Experts of a small language model.
Training: a variant of Muon for the experts, 344M tokens.
Below are experts of layer 3 (counted from 0) of a mixture-of-experts language model. Rows are named router (the router's row for the expert), gate (a neuron's input weights, with its number), up (a neuron's input weights, with its number), down (a neuron's output weights, with its number) and show model dimensions 0-223. Each number is 500 + 50 x the weight over its row's rms, rounded and kept within 0 to 999. Numbers have three digits each.
After each expert's rows: "mostly gets" lists some tokens that are sent to it at least half of the time. This comes from a sample of Wikipedia text that the model never trained on.

# expert 4
router:453394529468551572513452463532428575472518481563567559628537448469576496513459490573518447486497463544484487525504533527500441429536425506527484496483467502476507532423529460440430529514526509516434540509523489450578577507453484509518531517525457531541500446399447485479460538432458492492601503412507458514477524431507481618545527474439530647504508518487564513600395467515515558433536515517539554679450466519426497454494495523540499497450489471493550525547480568527572490478390476480590555513568516394454534495525441493632413456545449543479498557452507456440534468589553511434511474548675542485502472452505533537450537483615568458489471530438514468463484475467504489565474
gate0:470464459448568496415512522449542439581379496552504553536446531514586517456486543457554456582498514364439520481539557451505595423516551472384430483465501543528510466426521431464441505514511508492481458487406374430501552566435457442490508548486520501514498538510465489539443512434428511517498559523481493541462477476529454580477438502519585575512534462495494463581498527502554543369476440495545501552555619457507539396502530435540557455484513497612443504455430535450407470423464533430507641489472421538553520496519481509540474485433534417587446423448589535440501525455557490472525486519485437504597550543460440512506486494447545468516526483510523538531521525450511509624422
up0:394494409458487482413479492466429498458464468516591588493361595465594460507490541488449416523512550388409445443481528438412545559475484526520497513508524579596487482490532487534442472533480510517393517497415443472503486500557474479544520524578462478516451507562523356492471609467449436483502589540502538494527392549500469437524462532446544527522578428432544533487486461523535479416453488495541422534570511508470560438468525486479481444497541464571491423430515533466500471434503568448583511474437493504492409577506518455479456557534452461578493468450540558410534483494534478448492602526499493509542509545500483442399558481429524494506441471493476546454428541562538555636425
down0:408482488430475476492435511421464457516557556506484441544477571492471489510513530523547469500549574528492510557502513496447588568481530525400493458525450524539475494493370468527535542525418440590563582427502433524611474506493486594490445521569574453574463514512537491439472512465554569522494453521398615522526452499557423509422495475588531468499537446471483527452528558549447518497476559470511439481493493493491545557532399477518499502498475445557399495497658395439460462473591570375524513536610523588557477513436537535466481403474498502589470419516540472527481468453477450527503450577471512432476537521517585542509399523416459555477463486512470427523464560536528416448444
mostly gets: " Ben", "\\", " Cra", " data", "etic", " check"

# expert 2
router:516443495491543547464407470451570424466531435552511499545452488478514446491519490563586525461395455519440558538445437532530489515557510420538527541492508458432560485560575471516470463509504503506541530596476541571459528452440580496399486577505541400542499502549469446425505512461492433491508528479578499382575499457526559531520540532520462470530533400545519561407499508453538416577514469533465490615481457487402440489458541407656403516506504555498485427517485542556489443482457421501535465568542563541515547470514418454472396438492538495581444403503435518581515446506485460410487468564515448498462538500496438429528516554463622423472504485468533573448524463485525523602453
gate0:479502584546536536543434549551517509513534487476553525541508525488478435523535557528563470406550458490539496536482527487546409503548538409487496453474455453576436535446456461398486548494522474535481568547552485520467496513407467513467498571528553497524510498471608412489486601567461652514513508564573557540490497570464491459482526540483558546502640538474537476438430540471450492513480486479428381526495517500413434521478468567439487478559523503480430615509394496499401550482446412481567470519443457521435453433566604469548510544427587552610526467474540501382497493498426509495489566510492546497550443518519492389411544467424460489552414488562508486455595479461545462529530
up0:584539458539457542481471649525484476519432450522465502366507480390408503490525483539418479452477567579546461475487488479459479537542495440498473501507527535591515560478483400570456480470473499561517549533530498583506474475530457462545467586480473414536546522521459499453458467532568537574438505530516494590547473558498568519592524590541470563492466538492486472448477483509514532492509500472528506512467607571413514552410493517464394540541490417513502532481502548422508525517563444465387502484535463554517513509450525468503435524598497487574586564423490443428454474481451448341611560535544513411516477499449500528497529488508491531367486434536418578616490573479499516495413
down0:460528534437571495499519660482472573484542577524429533498545510611510561483541451480565481571481587491420459453522425486465457413517493474458495403449474530481482549445531536528522497478636481492505476516463552472588517494498598475496498544555448620476562479578521346480592560480474429498511469472591446424505449431452487484470538479488548439445519478502579454433486535549434457510522567515542491483571503533426448506475492459521536558498476498539450458493505519580478547375488523425503538596517503432398527612510503540478619512534574534443435442538473428493524500478545592509528523532474423537502442476508532483458533474479593431475583472507573553451593515522524513492516
mostly gets: " film", " Racing", "ō", " Bh", " music", " Zh"

# expert 0
router:465485444564496577581426443530424494464591521539527519539520499551538498527387486611481457473493460561505558618533449490525444438446490501558523464486414470496495441554497488453430485392489553553536503494537507458544540519539561524390527547538461401505453464458583489427544513454514509484598563481486531490464482516518491606470474476431490528430575479532508594555500491405595471537501537615459479525441459543492507522473385428572408468589474475457576539446449609548512529548499475516452451519573494526511540547452477477516531487489518578566498536525574440474494443480491456413506420501550601404488603403514574501510440504524447522479440460457543457505499507535390521488426
gate0:467496493520519508509476466516485493492410492473452516524474490454473447553446498482558508500481588513512569421381536492543466484515474456470470485528451545534549420437467470560540570448511537574492478515461555494442540545399441533517496535490511533554519445434493504474449456396454519457529539401450484459527599465526477528489459512547501523568448443534457572466477474590521370552619505424584416637509506477406455564469507537528495511558501485427538407559473535521443562578469402478499550466462453513371458505506481466447474447446490441456588574447468515518468445565432507508594476513437441528517477591497424549477551544517514443657606453496443473492501490574473478429414
up0:461469578482473531426460532599524485448441471505538506504496506480427524435469572514620467512478492453435545553523490546561510414460458512574532500529507518487561619504400550512561563472588560414403482606549536467495490551468476540397526470536516550543490536439567502520445528559500443544455412560463465460500524556493440480519538485472542496610564556479502467561436499480493493478510456480488524469461609549495479469501611460405433475408533533514459429395558439526436488470546527573546472505498516435449469568508470465426578553475472463481497464511549491471395460508512467548461468431520579573498477445458599432553547536444536437462422556492538450504630551534397536419491
down0:566535545459563467556495475580525441434435446509427452477545450509504511409470514549476499495524572502555521441496453441580521483439445557455514465500458502498464355517448557463491433474567476533653456583527482451546494425434498534439484434532470519485436518399503457507568447465533492476564544419519450484513457460535489433553522468502445479394489447489507576509461533517498489513480508425417548540520538548513497413421513551585512521462488513521465545436464515452462465512491515400449497532498482511486404529536459554540529470479525465502515534545431500401601537414509525437502549599478540456466520395500531529528593452435421457541671578552542600549433473495585428559517
mostly gets: " 18", "19", "0", "10", " 19", " 0"

# expert 7
router:525549444478532491463519537414477388527495431578480635547534442531551417571510441472510523419518518417448444508555512552454483504540438480518640504483538499373574508548476453574466460484468549499540497495468419602533579476503506540450525469544452446607508622487447563504604508586482483552565469547569507443524532484560531525476536557568485530459490455486492410465566625554417437471581497535533592462461567473489482495446517527483545477477495574564554466556567531519540489460419585416514508537532461550436542511492509554604471516513452359492534412504545430504474461517477489475505481503487480510384454479435532435463542491516503520560512457467440480535501458513426520511492
gate0:488494473498435498468468463540412477569593535532471554563554532487460548518376552463481491426522508510498584495518556517482598480446468539456638504517554454548545553523461537533539488485553500473550519542532518519545555461545440528491549395582492437572490490487458433464518525483482388402541420548531575464436498537509499474398485520543395509551525435472504441520375565521405460498486539577524475480512579536500554444582532461495595449521532546416371497529425491500578435421635498543457532522502527507509499464485510553506430511505443520494419540446571495524466568529632534484500574470545483481516429447476491505515485570450576467548521482473466488451607492488588489535580
up0:505426647528542482554526493485543402479522540558468476541465474511467463474442455469520531503476462502442446501484505471526507614514451376509514541519504498459503506491450469421593440474513533557509476512544458499346572464567467428530532414466546418446542478519486571566477470493581489438567555533611546443509473519481492559496484499501504531599498467472468378536476538479477544593587595589567523496491517510484564566576541473509528539378435539518511379612457527501532538533543458443515585457546492578513480378462565621511495570471429541466453412483538540545531482503479499563497573484534413506455469518508495567510537487498513458499558489536522422451519478470547534580434
down0:483502496398554512584504415611544443471486468546447438569494463468430538445491435503499521507505401483520518484428452430510511490437485388438461508442576495547535449466520468383546578523506439439438479469610506464422531520499504466569445453470493540537491474580460496570515551485526564483531591538573565507529599535475419552546514560462509451523512471506495520560503419536504535506535477390521381567475473538421535584565525507437544509553451469516452521458505553519511467635438641461601465505469536614495456494511515554462516598455449509457496484471464480592562497466494470455520588470543470541418454437442540489440461561573451458541532519467579497446476527499479540455463
mostly gets: "\n", "\n\n", " ", " \"", " $", " i"

# expert 3
router:434496485550514465508454484499474421511481515516471546464556493565511498545482453504536547560459404475482553487510443458403481553530430602569456530450475476494551501498491479481451559483482499571444444511502421552469419546498447485439545533490360528490527506579459591472414523464431448553513433533552486531529519485572537500596521508522494551510608478489540477538472551465550437465456509470399455440504626560599490480459616450473452493545492584527519527517487488450529449538466496487522476517500414485459503595506489580519484555522418485526533428390515414499512503547504422515613462547426441437481671452513535497539368480532587470572520400454544548536485516512422517523419
gate0:414502477517515419529468492479531444494486507468468457476441462560365477470475436497392515449551546556498525480529515558569470527490502440528575460530571552481523534506533506402515493515511506479485503450496489530498559434557530545483602543462400538541493488510484567547438534457428508388547540446518475550490406493515555507591495472399401481603499565444447528456452421594468558478567485515486556487508617477491537477494471501492498536522438371572435589460512490506510525463467503529515441426554475513608519446500591508563508486572474566592507539372506442453508455451537550423567479463440536426509555401547554525560445523398504458454399508502548462505562437496464461573446
up0:515517434463577544498501482456470594479569563485523591497605520460534493465540572550557537459492533544408445472549485559565469456503516535558556543544473417524522577527479471445511435492355456582542508551510477537449472451465473566454381435522468525438409487520466446509576491525608507505530499537528493455579501562538481472614502513575476462454474444490484493484471509526547444474465439343533486470469525554482552499423452597523452504408591526547450385501436531495521532508505477545526515540518465444507526594462478608491522467510501430467464498568491532515586506555450489650536540482469460468511432497535508502447555561494503484541614461517422542532491504438553513540643
down0:443468508529471433613521520546476495516437572417489528560469426515442432504520520539515475502553523559417405486524497452447503484486444560611551502576527505505461529509599440446424443449420615519484511514548420532495444473461557500446357551548410589401502471482515570502554506489533486519533485468463513501521437512454447516578518491525452576540619566547534485498509566524431427530534469483467552539499581464609501373363540474499451490491463445506446560551562538456466445461502535472515494565504439567453488519568489486525614521544488522572490468546503601451488562480539477517497526572616558448553536457508517522468508589538529504532501402465534456467446564526506500578480
mostly gets: " |", ",", "|", "s", ";", " University"

# expert 6
router:537491450454587634522571515545516559530514502517475653512526520556597417493465429470505569543511502530502499478523484409452508564548505591503553601458485534467528552500501482422495454473529519492494495422506446557608504465544538448478546556499448546522484427433486563423479455554454570473590582500530408481571451492538521513486532410467504550490533448470574495542535500460557440430502600570452476522475453413489510522447424504493508571519467591517578410501534505546565475490425460551484488490604514415498567426522435528557439455405496482426570455534532509459531511575495473567519477522482533459454537559470429426499520552534549466427511501556476594464510466372382522480500
gate0:470465461444492469511472538490524492563497481520520496516557566430632505483550528442559623537515556495359545475556495537465506504365613428653412457512413439457485526553484440505503485451449463437523467494574522492494532461403549541512461535395558485389505513445519544548523488483489485474454531515466526533545518431494515515535476464511476464514607525578513494454563579472527424443403463486430609521469468552470453518538462503493506551433592553518520578449458431534475443532486423494539513521503431561550525512466584496519472490532448493527492480481629452514498549508580514505475495428496391496414574554567515470504438520450473533478522558590537561469432564490478442567434
up0:432400451642453519483510545484474524592513503534462539559477482476575608498465458451479549501479590518480499393525521536473545539584514489575589472534403495474400520405537477447573513523458533441498420513521389427535501541487419544539398460482580480521504576450464492520512477508521488537486502450406586432499510431533503492527480616464593477479535506403574487440577539485468474534512476507457559486481494510427439560456521531533513539448533528494555475516556443608553534502400419457536564425469524480585508453495600523498514563504456460457487537490477566521475556509517517468552558410478452394526545473556519482484415475508424492482453630503533490391529550478459443495522
down0:525510472558561504527532483510533588564422495465608456389560386407457465485469479486507597477571517543426555515511521597490497452537552494469513517519506530578439535506537437576396514506475490514551406492423440408451538533540513483503463503498571597506554593526521491503395437497507496358461535578500457553459506538515454466499448542469475520446507536507538555514502452532507533545527478527500516537605416500410454528464542532473596513492581551530496503452555494519517497557532435518507460568441474521448466487401584568566549487489554463441562501466522545495494479453601441601425553443495485429451541574474541452469550527549510537521514590517528545407434523572453532568627
mostly gets: " the", " as", " and", " a", "The", " that"

# expert 5
router:548481483498446512473538457591439455546477520530491497497496507581412446506371453472522545455473557529529547518548480485479506479413526447458559497440449475512509558546533439481484533523445534601429479463453478459455482540580577597521495512567440482528518638515520487485489618532528552556551537459496416458496515544485484473538544495501417476391535535536502525581575590533482481520568534492595439481477539457545515439438536563573401584469561451518476535433443514433561413448537519370521497561537390492526521562388546497533530474471431615504542507589453514447512443510550472493498412524496494452503522453479552504531357522486487486462418494488560630541522513522484527476434
gate0:455500357480512497557534470492515488430407467570543525549576510445446611540476526503589518469518480499480404484453482467442494491442445469518520555517487461393473576447492508507460493549435456577490485592438502474458467486491516516574455520451511426484554449499477485466530468540540445543505493486503494485434472474502617451533468464517527475434543473561559517515556503545566428582513422417356516570515532477492435378567550446520511489538573446469463493425511523419442521488634472516496511415518496559494473574406479590518426532418509530549441565499505520466490381484573485462540440475510509538473467504451487438542493563467499528432556520359491575568507530517494583452375
up0:524523581449579492573463508515493525491471450393477468545444524565515528514447386401421527525500453530544448543526481557482486428505529444415533571421472477498508470503526440443494523570604500525499517486472563465539479498475569494541494509513578567598496482529547452521467550457521503548526597546461572490480480410532477456480554488468496557559519539456401465559442521481444525561501442415509453528498556416477506555497544514523500536563519557519500539534555418538471503584503444411595469560541530517469440519502564459579510511539505436540506482492346434544520568561502445498577495585652359610563564579495553529493551446515597479470409502494575545463547490438490490512486
down0:471534472447496444509576590429515429526582537503615496531516594514499557525481546542451532468471490480516478449593468518535530408487540459532623594389503438519529447538590454414544495454558481482516465413495462437594518526490510492355457438530466604481512556525554409436472528493580416485536503456508421527508506529538467589586565472457523566442479583580501492488464583441546466519452471477557463468529530546478527564422513552448508493364515508514429559403512434495488403401564533567455532485579506448540442536502447481526498490471534481442537498521549500540525541505505447500439451549460472543453521479413468525590457491452565545434491512455535522502501563514510446548412
mostly gets: "=", ":", ".", "\"", " =", " John"